{"num_hidden_layers": 10, "n_experts": 8, "d_expert": 128, "init_std_router": 0.0255, "beta1": 0.95, "batch_tokens": [16384, 32768, 65536]}
Below are experts of layer 2 (counted from 0) of a mixture-of-experts language model. Rows are named router (the router's row for the expert), gate (a neuron's input weights, with its number), up (a neuron's input weights, with its number), down (a neuron's output weights, with its number) and show model dimensions 0-47. Each number is 128 + 32 x the weight over its row's rms, rounded and kept within 0 to 255.
Before each expert's rows: "mostly gets" lists some tokens that are sent to it at least half of the time. This comes from a sample of Wikipedia text that the model never trained on.

# expert 7
mostly gets: "0", "°", "E", "8", "′", "$"
router [139 131 157 125  76 181 112  84 119 134 138 163 141 118  95 126 163 148 154 148 190 139 179  90 102 128 152 132 144 132 156 160 168 123 132 129 158  94 131 106 150 197  88  92 109  90 171  85]
gate24 [146 161  77 165  95 175 127 128 147 129  96 189  81  71 163 137  87 126 117 181 163 146  83 120  96 149 113 142 142 154 110 154 115 158 147 163 144 167 158 109 104 150 114 135  73 126 108  99]
up24 [138 124 172 180 141 126 123  82  95 132 110 130 116 139 154 160 191 124 126 201 145 127 126  83 101 135 163 154 134 152 151 178 148 148 108  70 146  67  77  67  96 130 105 103 157 144 116 145]
down24 [143 115 169 106 202 101  87 115 180  99 184 152 154 115  87 119 182 190 147 104  88 162 150 122 135 120 150  71 175 121 163  82 141  63  95 101 135 130 142 109 118  99 130 144 149 144 150 148]
gate25 [147 162 133 166  83 122  78 106  83 106  84  98 169  60 173 129 157  94  60 120 139 136 171 115 166 127  49 163 183 142 134  94 103  89 102 154 201 115 106 111  77 128 132 113 143 152 115 130]
up25 [ 77 122 130  72  81  94  85 157 120 122 179  96 159  99 143 145 133 141  99 124 145 156  90  95 191 154  84 130  96  96 152 135 140 130 146  97  96  71  64 127 121 108 117 105 126 114 132 143]
down25 [162 138 127 117 152 173  71 107 137  91 101  50 133 132 136  84 128 163 139 147  98 130 154 145 143 186  75 143  97 167 123  97 110 191 118 128 153 143 161 139 152 169 133 108 117 155 103 145]
gate26 [ 80 123  95  78 139 127 112 134 114 115 112 142 100 140 129  85  98  92 166 126 134  88 193 145 163 137 121 123 127 124 102  80 108 142 125 166 122 185 179 148 118 151 158 123  95 155 141 158]
up26 [125 133 113 176 101 136 145 112 166 129 120 174 139  95 104 145  59 105 135 112 149 135 117 112 189 163 134 144 114 153 143 132 184 142 141  68 149 140 206 127 113 150  73  86 105 107 189 205]
down26 [120 146  91  95 130 122 131 177  93 123 104 129 176 170 203 161  92 100  98  19 143 117 103 146 183 120  88 181 145 145 115 181 141 111 161  93 170 114 209 153 146 103 152 122 170 200 125 130]

# expert 1
mostly gets: "== ", "ell", "See ", "^{", "=== ", "ock"
router [102 151  80 118 111 191 154  43 149 161 134 123 122 147  81 163  68 109 112  84 113 125 179 150 179 154 127 116 171  53  91 151 121 138 122  98 162  97 152  67 182 159 173 137 191 120  85 121]
gate58 [125 110 152 120 111  92 205 111 147 147 158 116 132 133  97 130  82 105 111 143 153 115 210 112 167 150 142 194 187  95 159 104 159 137  52 115 110  72  99 118 163 123  94 114  88  94 146 184]
up58 [ 96  98 171 178 161 167 144 126 163 141 142 139 139 157 199 127 102 139 154 239 137 175 122 166 132  93  63 127 159  97 110 100 173  52 117 157 149 137 150 160  81 101 110 119  76 115 114 153]
down58 [116 142 107 154  98 129 130 172 154 149 154 114  74 172 100 109 106 151 140 123 133 111 116 112 103 192 223 135 158  98 108 110 105 133 131 151 144 129 128 105 176 147  83 201 166 157 130  75]
gate59 [100 157  91 139 194  79  90  88 153 110 124 152  83  92 136  94 113 139 124  96 133 154 115 139 165 125 102 153 158  95 116 194 154 127 109  90  64 126 182 136 136 130 154  92 130 150 126 139]
up59 [ 80  85 133  91 129 139 168 107  97 164 142 125 145 150  79 145 134 139 121 148 184 151 143 111 136 120 104 148  72 107  51 114  65  75 202 135  95 127 137  64 103 108 152 159  96 125 161 179]
down59 [121 158 193 161 154 125 149 111 151 100  82 152 106  89  64 139  90 108  97 177 116 175 140 107 178 190  75 117 123 137  91 198 124 154 131 108 115 128 114 202  90  87 172 113 129 139  97 154]
gate60 [170 107  86 162  96 139 189 129 178 149 121 151 154 114 108 151 135 186 105  76 153 115 211 117 143 152 137  64  92 159 164 198 145 191 128 141 142  75 119 155 124 108 149  97 107 122 146  80]
up60 [136 171 164 147  82 176 112 118 186  86 115  96 111 130 164 167  81  42 115 174  87 163 158 125  84  51 116 107 152 139 192 121 125 133 138  97 134 169 111  86 160 133 155 150 110 110 129 162]
down60 [159 163 132 156 146 145  90  99 137 144 139 135 135 139 178 190  72 148 136 150 118 118 121 183 180 107 182 119 186 136 102  63 160 126 125  99 125 103 164  55 132 133 130 128 158 112 165 182]

# expert 3
mostly gets: ").", "um", "her", "season", "als", "les"
router [ 91  98 169  95 110 163 172 134 153 118 202 127 116 142  99 142 128 135 117  78 198 167 128 103 162 171 181 153 128  99 157  67 185 123 138 134 187  70 146 128 159 141 107 162 125 110 125 105]
gate24 [138 203 116 120 106  91 106 134 167 134 118 109 199  94 118 107  90 144 163 115 161 152 142 115 142 152 156  90 175 119 159 135  53 150 110 143 149 156 142 116 127 113  91 156 139 215  60  81]
up24 [138  61 136 102 171 129 165 124  75 126 162 130 130 129 130 176 199 178 175 139 106 154 132 155 160 148  80 160 124 159 162 116 156 106 116 120 130  87 129 190 180  89  92 157 144 144 118 155]
down24 [167 148  58  62 127 166 176 156 114 111 145 108 121  84 187 107 144 152 170  69 174 150 113 114 183  87 156 140 154  92 107  82  73 151 145  91  87 141 131 144 148 113 136 147 102  85 213 138]
gate25 [106 149 125 141  46 155 173 113 108 125 113 181 148  78 108 195 185 126  59 176  83 122 108 126 136  94 124  71 130  83 147 180  75 106 166 144 124 118 167 146 136 108 138 110  99 101 160 121]
up25 [159 128  75  84 156 112 156 120 172 136 157  83 148 173 136 112 158  83 154 109 178  81 139 137 134 136 137  91 168 180 131  79 131 102 135 123 167 158 142 111  95 100 145 205 179 145 101 133]
down25 [ 75 106 137 212  75 176 105 113 111 143 148 133  82 185  95  89 123  91  92 112 191  85 117 140 177 106 107 135 148 162 148 100 165  72  92  82 187 144 119 152 134 132 103 163 158  94 145 107]
gate26 [ 66 106 109 121 142 117 148 137 163 177 146 120 125  94 136 109 152 130 137  72 174 130 143  99 170 147  67 144  45 135 119 138  81 108 151 128 136 111 153 145  99 196  87 130 130 132 122 111]
up26 [120 132 105 187 105 135 101 151 120 175 165 169 141 186 111  89  80 141 116 148 137 155  73 144 117 149 111 104  84 106  85 106  97 111 107 109  77 133 167 152 173 115 127 169 189 168 114 140]
down26 [ 80 158  73 135 121 146 151 133 161 120 137  76 157 158 131 111 170 130 161 131 148  94 107 177 145 201 128 164  39  92 108 130  99 134 166 144 143 205 135 136  42 166 127 108 156 106  97 167]